Below are experts of layer 7 (counted from 0) of a mixture-of-experts language model. Rows are named router (the router's row for the expert), up (a neuron's input weights, with its number) and show model dimensions 192-239. Each number is 500 + 25 x the weight over its row's rms, rounded and kept within 0 to 999. Numbers have three digits each.
After each expert's rows: a language model's description of what the expert responds to; "comes after" lists some tokens at least twice as common just before its tokens as in all text. This comes from a sample of Wikipedia text that the model never trained on. Tokens count by the router's weight.

# expert 61
router:519485522495503499478479481484455489467519529528495517549484477516517518519497470466476471538482470506515471478514493491517490509542471504524548
up0:450475442504494515506510472519450492548537501442461554504482497467474488470517467489533528534435549493534491526506488489481517505528472505549545
up1:540515491505517497460479437518505482508487493491532435448498551528490514511444487498491481545484507469506504520488507507500501506508521543477514
up2:549518491475501496457505461481517508531487496452526461525526501536519508493443517518454502482512466521498505538471509456488538491524522488498510
up3:482539472529523519526500518474512487497478524498477513520483500468531524547516490478514517450530485513491481491520469529541499509478482500469505
up4:540515503489492496505506508463463462469486509499483502477500496521551529578485473536458532515514500467477471484487526515528480555494457503463484
up5:502492519509485525453468518538520513509531537510495488510490476496494530519523471489486554478511532494554493505482507454513502470510512469527470
up6:505504429505475539513488526507473501511490562529491510483493524522524536508494443484490482510482535479531462495515545492519462499499497457504460
up7:497431495490484483470469515467496496507492510505461519483496478497525533510517492479488547495493522449509521507514481516527526509510514494521521
up8:520480516480484518463472486490483477509496515511496500500504545505536555509471503514498474486490474479486473525496523513520482529508485458479479
up9:487499495511509508456450514492492512497475541480486508439497500470541520488483501536521524522517478479463513489484500511506487526493533453456486
Description: Quantity numbers. Numbers giving counts, measures, money and statistics, often the first digits of a figure, such as 1070 km, 959, $1.60 trillion.
comes after: ":", " |", " $", ",", ".", " of"

# expert 13
router:506479527508532469492493519508458492472495491530515481525470508511542537522520490477504448533501514498513494494491501466483518536508464499508505
up0:467496506511510482496483543488503482503517523490467529560514480489516470474470501533499498480521510516524470532501494527505498497480509498493487
up1:483508458504513496495457498486459496483535518523547520541527505529504463495492501500491504509513528503475507484531485467501505496487507557457503
up2:503482463473475481470522467483485450497522506504483511496556476548494489477489491511536472527495519502484475493509523472516520487477451465493538
up3:469503528522525490506489506474467485496462537477476502532521524527517513465470540517476476505530453502455521466507564440517504509530526509473543
up4:498506543491514469485494477524510490506492509486513536508499524477486482514507489512515504473513493458527510534474479458560499475495472501486507
up5:515467477490524534503473488504415506517513552537437511508487495496494513536529531501465480494465506519496425474512534505506493486491500454503523
up6:497518478486561469492504518498469498513514504466453502522459536501504533511480488497514493473493497477483525452505501462531472514486470528487495
up7:493499534460502488502505485480507518515534501516477482517527497516530540494507474471510467438482509527509500539507505453488519501483504495517505
up8:487457463494519445490531515495537453490476512482515529569502500498557517520524472457485514425487509499517522494495481509518520515560473494516511
up9:474477512494497490459472462504534485504505462511477536492505483486515437479488477499503481477508497542512500449509487510571522483555474523539523
Description: Years in dates. Year numbers inside dates, parentheses and ranges in lists, tables and taxonomic authorities, such as 02/14/2015, (Pagenstecher, 1900), 2003–2006; also ages.
comes after: " (", ",", "19", "–", "18", "age"

# expert 54
router:500493528490494480450458488484506456505469486494500517515474507516510526497472469482474489484453482506526501511533506514530546461533495516532508
up0:496511508471493486524538496482495529485498479496489503523461511512486504457492519523520507496504481541460472481515507479516519487499509500508556
up1:509482510479504477463512515498491502552519524503530474454490468560516524553448492503482505481472478485527534496520550512502505492470486457482513
up2:509493497490517469484493506479479477551489521521538528506523528494455520473479534465500461495494471505530505522517476513484517515509494482498498
up3:486530517453448469485474540499505485524472486493471470435464524537549519492451466526441549513454511475474470522470497492504461470454495513528473
up4:487497500502516469537520523521512494471522552511513512525497491505523492492467537518488498521481460524482530495478497502507510515533476505485505
up5:514488481478480538482521483541500528471510508481471468464485531458512566516493522529526522529495456449502486500527481511475473512480484496459525
up6:506494461436497473484508488462526477485535486491534541542514505494464487520496561525467510508471478563543486498499530493480504496515496497469505
up7:525457527519505502502533521557502472456500490523533537491485483493557484517513478478482517499490498502483517486506522480496511542496487471521492
up8:472489490503514541508506468539499522522541512500509526515493500510502513474479532475509478503538533510532511500529518499487536452534499503518535
up9:458489448525495535504487460470485524572528482498479471503471508552500496509470533477509487508471462528539502506520482516513498476500494490505515
Description: Infobox list dashes. Line-initial dashes or bullets starting key–value infobox fields, e.g. "- Apogee altitude", "- Draft:", "- Type species:".
comes after: "\n", " four", " two", " single", " three", " full"

# expert 9
router:508472513472520456465477500496478481505508510526503513520453457537494514512497481525507492532529507493515448469519519467488568461517482478502532
up0:508533546537540475480497490458562489517518489542500497496533475512506474529449544531503483527497457491500498496502512568489481518477505468548573
up1:517471529513567471479493518507484464483472555462511522479490543498494526485497459507504480452511422529499496521487496572477512522476503511488480
up2:505499499456515469475466481502537498501548509528450557488533438487502479501487491496467481465468501469497536496516488537498506479495485468522485
up3:570497511482501491465522521511517487495544508471516507511493530482509492536536412535536478480511492542511493491532511512450491505506477488507536
up4:463566476491505524488470520459481504483519528527500506447505497493526498515510487559474477499495504534492490494530503461538520515568509467471499
up5:511478505456502493488538485468529489495479465480472502546506481511496495504444521472508500530503519569481465505474474529502521467549500552477522
up6:489451485518484507471545479549481536476467462477512534563552537489509492578542526456520483543503493508471500498491506516518517468499479501473512
up7:488489474475498555530509475507516459468498509465515498563476459483473503582486510533505506550476555522494532497456474500475529486510452503493515
up8:486481545476482495540512533468489515519550470478472539489515517500483504481504504471474519526495484481504518489492476524507519527524493495541531
up9:515489547496492539483481495492474488494552493527491514516506477455523529493491537464475483444524503536523472513534507519485489548559481485490492
Description: Title-linking function words. Linking words inside or before titles and credits, like of in The Diary of, titled, featuring, plus table pipes between film and role.
comes after: "\n", "s", " album", ")", "\"", " episode"

# expert 46
router:540484525473528486507480491499491502474464502557478513504460485512485506523518469504489460519466502488510484484530501492494505477531463478545540
up0:516507508532488494486483507497469518544495492500454480503507500486540526434474500517494504530557507519532485541506546465513511479523484458478476
up1:500475493452498508500498525521481487510493461515515482518428499503505509516479471464496498474577527528480512562495507487491486475527485486443513
up2:486468553451530482478495502566499479468495539511519524469504467506478501522482494492461509464511475455541497546528501511516538503512455457473503
up3:505511545522479462511482456476507483456473485514487507511542449503520500491508472497508519471518500509486506490504537502495475501468481526511477
up4:509488503541492506477474503517490536476512476498509490525520483524485541486473511456472462530451534505553522502481507473510488464471489519502477
up5:508502508459523527460516510495532523461509532472527494529440453493490515512530461524576469463526512428520479466517533487510545503491499474491504
up6:460528505491475530535450521438491508490527492527563485483483502551491493512532481505526507530547523489485524476499518480451484496463488482487523
up7:543496481472508491460460480500508481516501503482517519489493533496518523502485484490557476484489476511505504448504522525456544527522494508509499
up8:497473507497489525477500510518472494479478483531545521538473462502517519518461481467507517517510507542474520472541512516482535475480502475520509
up9:490494486444487479483493489523520476467452515543472524492471521496513483510476524512481456517539481509526485520477538495516494545474504465499507
Description: Motorsport result codes. Capital-letter abbreviations in racing and sports tables: track codes like NÜR, DAY, country codes like FRA, ITA, plus Ret and manufacturers.
comes after: " |", ";", " D", " Racing", "|", "A"

# expert 24
router:560520512498537468497483472497491480518500496522461512492469431556470522504487449525477510520454501514478499495528526462495495502468485493529521
up0:487453459505506506500493497525516498509480493508531534505482470506497513466510511443485515495517492481502481479495469476499536476502490423527500
up1:536493483472496483470493558490507484486481499465497557483466509489494504530488510484437475507491511492497521508519515484512462538527529489488549
up2:514497498513502469503489487503520510532541492484519438504472547467521529482472540473545452491509510488517514523495475494479510418525462517481503
up3:486503512484481547495484481448479496553476554505491519492469511467483447492484524476547498496494501508497491474478473533535522481499478515535453
up4:490511457497530446473493494549446508509502548495522503479474497491531516476511501517526506481471487457539464485480484449472554441516528510495475
up5:539522504495528497478502511495483519538552508516514525479506503537536533497529472544508485509537521494519537513508488513476485503519474468503506
up6:521523500473478488465495460491438505492528535489534450519474489506518524512497499498493518531517490508511503491518460481480521498527490512510514
up7:501487497532478535503467542517495462483490465508557538514527426470480477498477511458491489523509492446484506503442522516548473502501509485467474
up8:531533491467466498488487541529526512461497476528507480502478534528516540490536489486477480541520507499514515507506495541493469497498483457484490
up9:459442507496491510480515530517490448540502483492464464503539503530493523495504534476504507499494485528479482496495476526465495511513500543456539
Description: Sports competition terms. Sports tournament and result words in football and other sports records, such as Cup, Round, Runner-up, UEFA, semi final, goalkeeper.
comes after: " the", " |", "-", " Cup", " UEFA", " a"

# expert 53
router:519501497523543455506508481516520483539494525527444508524477485546514504496511488536504459502440468481499485497517488501497512478525484485533499
up0:457519529461512434516503510514493464487508526528517469519497497478479519524467486516472550507484491519518512536536524495488466548554479551502506
up1:534528514525524518513515518546504505515483482489512550494499553501493483497507477536493526509516498438515483512548550488497479505507503495499471
up2:468503499543531511470511540540518487493493502508515437525447518498531513505469449496537483488478473469530528487474508457517491459529503518537493
up3:516489452476473506485524488489483522513510533507451533549536520524550475495476496467524510481508542464512464441484502524493498513494506444514531
up4:488526465494464534481486473478489425500505539496499486489500513440488517521480513497517504534520502507476485508525483509484482521485488507452492
up5:507421471482496492491480452492519467509515480510466477516498463481507478454516535499507490508524499498475468471485541495536488476474486494482482
up6:455501485520470496494529533496491463518480469519468463501471517513504521484505542491496471486523545456502498481512538475441493501493497465449518
up7:524484502544539484481546474490458509531503480498493466450506494522495503526514492492475486569521488516492509477493542505488470518425510496505523
up8:494479510508521491503469467521477480500469452518493536487451497480484554466504475514496486496484540504473486491526520499494484534546484468515487
up9:495495528479550508505487514499484492504500524484536547503521453489497507483524495529538469495509457528505473479514511474534553477488480505500530
Description: Country codes in tables. Three-letter country codes and football position codes in sports tables and draws, such as DEN, GER, UKR, DF, FW.
comes after: " |", ";", " (", " S", " K", " B"

# expert 8
router:530456479471510499446484501528489465514478539524482489538476470536510542501497476507488492525478498501485470478508491462519506471515438477532516
up0:484510482457510512503469520506442538539487518477487546542476506499516472507533504550505505494493491493452502477460499517489510526488526491483540
up1:558514486505536503487506505507511490526482479465485498490482478473493489502501473553514486493486502551517557507512511468495518527482535539482486
up2:513498483503498523482532501479449563517508548511502549548527532487480523515474506456520512500480515525541469486474497480488521534480496493479500
up3:482538489520503500531472425510516474481539468508481472529505517482524559475472466506522480537501473492534512511572480476524515487476495502507528
up4:485521497569495507494474509490513535505507538514490526498496488520469542533454482472481499523434478439546487473465508507491503523477473441502551
up5:472519498552534535508482527508527513488511450459510482529473505498486446502482484479493510485518462532525496549517494523476495551504486511510553
up6:453504503532474498518526526472487508454534500520493516561474476470478508499487518493463509467498522526491494471557511456510592508521492544480506
up7:496446517475483489500506462496502489477512551511513502534540491441477592507472471499493485499505478457497475464476541493509513486483483488443480
up8:494475510510482513493463521511552448531509460491517503489492475493435506484480513510537506536533478520517498495486508524487488509473490472518493
up9:494522523524521510476499515504513489506514452477495459506505505494515513495488476494472503514469516526497502513571504474496521524534462483509505
Description: List commas and conjunctions. Commas, and, or, including, especially between items of enumerated lists, e.g. pear, peach, plum; crops, sheep, and ostriches.
comes after: ",", "s", " such", "es", ")", "ing"

# expert 28
router:506502507505528487432491494495470494520502492555480507514505463514498506540497473532501486521480539520484479493508502499491521479503481473535530
up0:500507443491487497536494494460485456474515471520476508499525534504476557492524536472510468515477516509543486563490510449439472473524502482504486
up1:518507521494505471486510474479479467512502515548504518511505503503547525511524478488474478524434523485511504525537470457544439512529499506530483
up2:465485506518565524479514478497490496507558519484511489545497530509499499512553497459501495485534504455526515515490488538488522485463492500505503
up3:494453482491479506498508489509510511466524520489495517492496517502500484476529464450535495505491503514488491464500484489481500522517493480480464
up4:483476493488483518478523508511461493481504515490489466494501508503502551501489490500482527553432481483525521505503485513497505472483493487482487
up5:485460462440520485496497487478473488473468504534519520494490524485511499510556518532507489468516466495516455456513508467511489506587474532470498
up6:476488485475527507508504495527524471510453478543518457491530492498485552503481454527485508555510453491469495469520518439491498450513499480530520
up7:474509512474483506490498485505432537498446498480490508452481479509466501511557512530530528534507491490509483539504492525549480506438483496482519
up8:503464471477461469494499483490523507488525505496466482528492511495536521484530512494474514469474518505487511514535506449448534522501548458494485
up9:494507510490535444492488525504516464528503450476492495525524471539502522533466486474509505511497527491527498517474500482453531498494507534506476
Description: Pipes in score tables. Column pipes and semicolons between numbers in sports results and league tables, such as win-loss, goals, points, and Pts headers.
comes after: "1", "%", " 0", ")", "0", " Win"

# expert 33
router:514482523521492514459462484503468480484499510503492500530468487538536539497475488498486499495491489522483451480522477518497477464522471465520519
up0:544518445520520476554507464514541489522528535532496489541511480546465502509527506487492498534484523525512516474535565496541474515501520486529505
up1:507520553540518495550508526528531537472514464491463537508506471498519523491498536513516497486497497495508513496477474490481494487518494442573467
up2:508523479482506474484481483501481500467491502505510499541476521526492525488515494515508503538428513507519531443503554472502500530494514487538509
up3:472457495535507487495473471534477510495453477479507515489510475466517493526499438506482481504527489502465523479508538481522506480509500478506457
up4:450522480462502510522489504461496513517522491562454449474485521500486484490504500435527437550483531464464497473473517466514506500534541514482560
up5:507518516424488495532513504470516494488500498512550460514483535500529496529513531555478487492508501504512500465524509543516498514508484451528539
up6:495466519521540501510493539480499521538499496501487522496511517498485489507538498444514488453519519504459467524524482502501510471529473510540520
up7:500495489472502501510514532552530485479486474531530456458501488527498506515492508513491511537498433490477503526471477504479521457527502532479544
up8:488504496488539493478501481474521585467476457481543533479498506532482503559489508490523506514507539498542538550463531513526507550501513472477457
up9:513508527530529512508477467496509490462473436479510481497453482494477476526468486508521469498536468550499477518497525496450473537543499470532454
Description: Nationality and religion adjectives. Nationality, ethnic and religious adjectives or their word endings, such as British, French, Arab, Austr-ian, Sun-ni, Muslim, European.
comes after: " the", " of", " in", " United", "S", " Iraq"

# expert 16
router:518501517504528450465455471481485458506507493543513523522486462532525509512481478512482490540480490493504449499529513501486536482516450483544493
up0:529443483444527492495482472487482496479525507503496518481469491503512512538554523506520471527458499494509463469516517494508519477544480492508512
up1:528490552507506526493499452511481502471480526494462549517486528504506526495538528508472502494447460481485505498516480465480508427523484501510526
up2:517481530476528502504477500506463522484521508503476527563469541518513561563521472520485461530466476489519473475508514477513517475500484496529511
up3:534528496509483485476510497520469507464518500494488486522499513552502516520508515521463493518511471513527494522513481454498550511509486492503531
up4:500519490518497509476464468515482531501547489506492519532506499487489539519498526504482458493453466459504505463519520481475514529501469509509499
up5:514482489509520521514473512516489477506505556533485509503490490494527515495505517480500457505469486470501460481509480461506497481491469458482526
up6:514478495500524505470502510516476517478531529531467533510480492534498510527543466512459494478463462482511492503505519462535513493475443462497499
up7:489493526451488516488510447462463465512548521469495538502460524551493529549494528526480482500467449493502472471463482511503529515534483462482539
up8:535494492544500554531507522515475532512432543526526534546478462497507535553503529493541506490465508520529491502447521497513474517510495506506514
up9:519468532518575496513489449494492523492541522529496503498463509487501502523484463494446469509465501527497458508524478488515514487506461508511489
Description: Table filler and symbols. Dashes in markdown table separator rows, line breaks and cells of numeric tables, percentages, LaTeX pieces, and words like because, Mid.
comes after: "-", " |", ";", "|", "%", "}"

# expert 35
router:523480515500503440460454478485463448503526491501514542540481491547528518500503468510475504524484471478482464518523501500511561486531466492523496
up0:503483480499496504515489514502471524475559489498488504504478489468476529524531504458502474519521441492473460511502558477512474506563500504502486
up1:478509460544549532448503507508478520490532526528466495495468457506471529559483480495470461491507496534510445467513526483472483480483478464544557
up2:531498488534506531472524503493480464475506502564483512502453456512487558545513456502474470501520511510474457485542514504503521508505456520502525
up3:538487460493511500442521471486469521474500480520459524494472462538502526551479446501502477489491492466526477459488514473516487510530447503531486
up4:479484497482492529442473495540512532504541528512525502477511504502542568510504506431484485527497534501527469505462471491470459497518500478504494
up5:483480487499513528471507477492512520483530536502490528519450514505521518526505487497508465520470480502513465457491528475511493465493499492511545
up6:549462482484486490500511457539460451447474494474519531518502461530517497529538515526487516552530522503504524516524520517484519478521497466494509
up7:507508520521501484501538508506514506512475485480497511471503498480513508472508481494505490515470509514508482480527535518504484503485517514536494
up8:471494444577520505486475512493480508518484499486509560510495517527502493496555469490490499468428444433533467489438500493485547469531480491519511
up9:511478514491518528488491480518487488474522518519512524487512487438538491517518464479465493474517487539484478434504514476488485475538481493524510
Description: Table header dashes. Hyphens in markdown table separator rows like |---|---| that follow header rows in sports, episode and election tables.
comes after: "|", "-", " 978", "<", " 1988"

# expert 6
router:533477510467537482462468499524495463496499549526513475526457478530534516512512468498495453510497504501500496501524507485477529490498468516500499
up0:539470501503488483502517510450497498521536532528467532477518460505500495557521504524477508482474494495502479547520488503510492461499474486526492
up1:509451509461448514517492490496478508530501491496488526518543506510443522492523544501499517504501466464455501499443508526460511465509487480497486
up2:462509542539517464492563503484458459463513528509481505490497483497490556479546491498486445485511481532536474517540534466493534501525519486505513
up3:474480507503502488498520444496506507487531518508470501486507491483510500524498480497518540544488507497539455496476486469516499488507473515493503
up4:526483478509543514508477506506508496514481492506513552459467474530449495517516504524495483488533516506523516459544523494469536493475525482524514
up5:524501477500485501516425444526475496481546538503519542474473501519532473535493543489505519514489512500497446488479526471471469499524497483528507
up6:509476506507538482503485447534503442562547479524516540540501514421537509508494548496522453527468531518545522499484543486498496492467491467491526
up7:489532504544497522468475428492495496524528518536465491485551498474541544481465510519520480516506510508535487511479527470509509510546505501480492
up8:486497528549502499514519525449496496526502526515507488482502502474519516558468532517496433529458477517503496535546468511535497510526482518493513
up9:550463466513487544534504477434506484484507471505516505494475482516504500513504473483475454437486493511517500472521485495484501486512487504514486
Description: Commas after names. Commas, and sometimes semicolons or dashes, right after a name, term or number in lists and lead sentences, e.g. "Zanubrutinib, sold…".
comes after: ")", "e", "\"", "s", " County", "a"

# expert 25
router:525461504522528497486510484482470510496538543509476508524481469495471542537468493477424465532456514493523505478461498480477540476469481460511469
up0:552514500495499489480526498503491466477490479475477499467493485501502512483555520494483535478486485517544489532527439519521475514503504503534490
up1:506536546480491492539530518489519432525493460507484539489500514460517558514514487461522514499526479458485505507527437509482494479488498509493534
up2:516471473449521469481470530491469479488486489529495488509510492490510471546508476452519492485482512492485484540491509473587511478504491527503488
up3:529511521531525469531506486514496466498492541514492477449493505525488490539529491469506514481510510500504518533494489482492549481521495458502513
up4:486523513478484473495507527480505483480477545468497465547492514474505508478519428468503455485452491502540506515514456504510517519467482555520481
up5:482510501501482498489528505501508510481492463486525513502506484535489502493490520512490464499490475473532520560502496518478500531506507534468520
up6:549518492515453486471509463494502501514491463487514526510477466498534547471571518508488429522489512511500466506464523481516486495518490488494528
up7:484533500514526510503479450538471501539490463483521543516542489518503486488466500504491504460483531507502542473501484452465483502533493500489498
up8:529447402479481522465471463516495524519479518497493537490514499494512519511539493500506516475509527501492481495518521485476499513489488463557506
up9:518484468501498474499520517538517468524495543478489513456496492496461531528536481509449520482477473512577530488549521468434536504461491455513488
Description: Short pieces and vague nouns. Single-letter or short word pieces inside words and contractions, such as Her-t-fordshire and That's, plus vague words like thing, kind, lot, what.
comes after: "'", " A", " Her", "A", " a", " Fa"

# expert 21
router:509484509462517489478500472496458508523512548483485532508493501502479519516514448524498470553448471514506508491508486519482505450516463471491553
up0:504526512501461470523474516523466507472491518490486518458504499521519574465522520511513516533459508451535525450511520511529492437536489493495492
up1:475521504502507522509482485487455538516524451510477511503529463506531489548491543509498492517534514512494491507509499503550478511518464485517527
up2:501489457432540497513523511458460510512469493507538561464513494465537533500539546501511479499478502521472517537507503512479503540486471441489477
up3:535489466548497505511503505506504481508489531531466544514522497455515529498506464499488532487512487501519546489537460490502537486468494515507476
up4:522535510472480488501496494536509465488504537497455482492478523526490526540478533515475502451530519464497442498520527493457454509526491499533467
up5:521480501476509515431528459505490507510528493549502473468512483489473447474518489471532540476536542536479519568531501489515501520503501465508532
up6:481516452497486462507547451480472530498546481476529458481472489483472533505543505490527431514475501475497463540506520481499444473477515486491476
up7:485511490534485512507495476480518490483483506482479496497497499523490537482479528500509472519481525493490511519482470490511489473512483473470534
up8:508500532505497516512522465446538497481507433495447592501492464485502491512502466582464499541495512487520492497544500506527483501479507471503505
up9:472504530533506503496437498572523473510527476483510449528528498468469536530486535469468504494462514428493469494532493463522523424540518479496510
Description: Census statistics prose. Words and punctuation in demographic and election statistics, such as households, median, population, of after percentages, and commas after years.
comes after: "%", ".", " of", " households", " population", " census"

# expert 40
router:524484486490541464446484481516493450509505500562489523513506496531529528498496495504498477537460486468515463497527518482493536482508465486543502
up0:531485495494480539482482507488441485484484545480520492557454473535467502498488458501493469551467542507486518474493486455514525442454478488535494
up1:505516492502506493507517460488506484497493478510504486512498512469492460489506472527476478524582498475521544492512452492477515525482505516507526
up2:552455477476484486470514506517458488477489554544496577536479469515490500512494502502497441471501494500491522452495491514528506477496453498508503
up3:497482487500538516515512499492478463480490508522467496530491468520507512509481446539486473528513536477533468487496489487498520460503474475536561
up4:521445512501479531479486505487481493451509519528517494517463455523479469522487465518478473521502522521489490481502491509516521486444475476506466
up5:536493513485491488466494498493447477484490558546459483528470465528477473512471490482476446535482517523528463483505517464523486491497458483517525
up6:535501496489504505518552458510466477546498504486510461466495482507470486482499483514514458508462473484482485531518448495497504513477535513543508
up7:471503488506506498512472505509471502503505531500476532546485494530505492496485462551489456505516534512515467450488500465528519485500481455504533
up8:500516486486535484513508477489474540480481525502478528546520518520525482528485510464473501503518524493532474466464515475521497501522467464528543
up9:522499491528514504531475512486456543523463485525477511502518495492479467505483508471485505525475502501474530472445524516509535487457506487487484
Description: Heading equals signs. Equals signs closing or opening wiki section headings like ==Career== and ===Women's doubles===, plus some table pipes and line breaks.
comes after: "=", " =", " also", " career", "History", " life"

# expert 34
router:477492508475526453456441515536457505521498532532498502531472478522491529490515503500517486522514478527499468495501527495497553480490505505503522
up0:505468477507517460491483525489492516505485572584503476496488539533527506494562510446485532519503564509493494478486512506504499459469480475533512
up1:495505504458467549485541497499475480475503524486500522489513489463505529485484483484479503477478519514512509528473422496507456474500483512479474
up2:560472438478496527496557499475498484470480488488503475489504496519522482484450523506460505471501480465505523491528486495519508494465494523519456
up3:489488476502478494511463501497509474500536500548471519518520513470562541499549504492474481482471523514478523538517527456485547487520489486503479
up4:493475462518538534483533524472513490505520476535530491554503515529512486549535552494504516519460506531532553500508468506499491495495499512485484
up5:523508522506567576532502500525486492483492532512546523533474511499534521519515454470510521525527531564484489493468500513482512478473532514514503
up6:551454498479513521519523516501475465470517518511474491503511489462487504499491482471461501542518458490476492531523498483509528512501500527516492
up7:473457528514477484521457476504505456496532532563546500484485506488557523519479507537538492485468521513521493474520496478513485526484489518511486
up8:501512462484450481540470473507521473492500475463497461457489481525492512495496505528457497496480472420478466506510486486528495563510505478528503
up9:489506454537511514462450474458490511510512515478509517487515488461513463511478475543528504502504501474452493471496482501566507500513495474526511
Description: Pipes after text cells. Column pipes following a name or text cell in tables of reviews, awards, track listings and credits, plus Won, Nominated, Length, Platinum.
comes after: "  ", " —", "\"", ")", "%", " Title"

# expert 59
router:526489506510505478490492479494462494488483538494507509529468492502501531518507502508500485546495473519553474490465514477488518463514467472507513
up0:483521526512511487550471525491514420487503463508492525492523468532551501529514522495483507469547484499494492506508474464487519503501490512477532
up1:537530459488491517534509538471512461491494552494489503506493532506506454582549497480473537524499472501538500470480504537528484515510525509479479
up2:485513510517547489504555510515502504504521494475470553511524484461513511494518472576467464482468502482472496433502512482501496491518460504513530
up3:494484517498477499490504479471486490530480483517487516508520443516510519479529487527470513445474461493529519495495520483496531513526472478511521
up4:478494530477503569491519475494499462510526520502520484458476493503539511489534494500482486476525507467481458472526535540506444466509483457490470
up5:512497505552522456514548488487512513490503512497527494518442510485490503489422504500460523510484476504456476483501527484508555520479490451520518
up6:483486530504527486524460504514495481558516492485503512488474522516494531519531528483474440532508508463481502470488506485507493469477479510508478
up7:529481533444493519501486506466477518532490522497488490503499514493486493512523498477451528521487485454509458465500489458531493482540480476498516
up8:452500450536514497482474464501510503493503511460525509491478500490463490473516506481493521526487460522510503488510564502523527526545498474525517
up9:492482481544476472489468467532474535459532495485538503486464524535496534504447515489501466529513476532522539515493526467453474522516487506529469
Description: URLs and IPA pieces. Letter pieces inside web addresses, IPA pronunciations and odd encoded characters, such as www.ccnoguera.cat, https, /ˈt.
comes after: "/", ".", "w", " [", ":", " M"

# expert 2
router:517497506495538514481486484523491504526523494489485493541474455510485513514494471521462492521448491487466490517537516457497511496506505496554527
up0:515517518514501515503504517482492508536529517511487540474524513494502486514510521507531486451491516538508498498459454528478492509506501495494540
up1:530517489523527450512490484500491501510520516527487501483497487444516529514520509505504465477496511495472504475516530517481497500458472518511499
up2:492497476521497456532479407495504504525534504482504466518504479519475501494469503540460496478526538447503441493514506519505489489502526500504501
up3:463523470503500482500471503431503512494502487498535520531541490486488478510541488514529485506498499503519464496484442470510468503504498484481546
up4:507505501488551502472505507506502478482518503518513487506521453502481526486494508512530512489545501521561510493534473480490483474483501527508517
up5:523500502512473491512487459500509499537476497502483500475497484511510496488468494580510483516509486452532480494501509507520496500503494517497470
up6:545498524520492485494475489457527509522488507491515495500499517550497453541509442513477516492489506475514462511515528565492498520494523476494506
up7:508518516472497496508488477493484522482485539476495471478514505477523484501530463523483476496503492440494531499454506540507465515525481488522467
up8:457496508544507515498515500473494523511522498505478481492522497489515505524545510501514500484524498500489496503490512512493508521523516524461484
up9:556456502486530478500457507512518506511549487492491557447497561516467474443484461558512487501537517466492487463509547506499500543502486510475463
Description: Sports stats table separators. Pipes, dashes, colons and semicolons in football and hockey career tables, honours lists and infobox lines, e.g. League | Apps | Goals.
comes after: "\n", " League", " Cup", "  ", " 0", ")"

# expert 22
router:491495515470486480491468483522467489519494513549497518514473481524495526517469515478504461514486498501509490505506496456504522490518503475511551
up0:549510473428490485500490514489469497488520497547469503506518485525517469455510492476523485446502538512466501503491508506518542451479491475551451
up1:519488504525491529512480563548477444495467486493468462521474522492544489517466459535492466471502434519512459456476555490455518504466497512478540
up2:457490499559479512494502495495554518492490505537480462490510497498504472536472500468509491456508506499535510512495545540517484502448517532519529
up3:477513493548484514458490534484501502530475486498507491515512483493523528544531499576498523538507531512522485500465509481498501509511494456496465
up4:505524464550520522489487495532486484464520467444464517528469468525493502506503508483530533528510530503554525529537503521515508511473534489480520
up5:449491491512529471478478493501501506538542473473555517489479566507457506444502525511514505487537503476470513526510477512497502480439488474481534
up6:497507504504501484515473499521486547521474499410485527539492488533496485451500537477498473509494476470554490528459514530467545532507523457520531
up7:533515455502490490517468468506496491473510498483462524486444496464516499486465515531502474544496527443537528553540456526507476503482496488479504
up8:499467506521470481481478552519504517492520515505558457488489496486518515496472506486499508525500518511501518509478519496552506529541486514526532
up9:494505483491518500467425530520520452479515494515524457501519494577493476536482477542487545500470453508496484552512468534520466500460516473511505
Description: Mid-word stem pieces. Short word-start or word-middle fragments split off inside ordinary words, such as min in mining and nominated, anim, sl, equ, roc in bedrock.
comes after: "-", " a", " the", " g", " and", " The"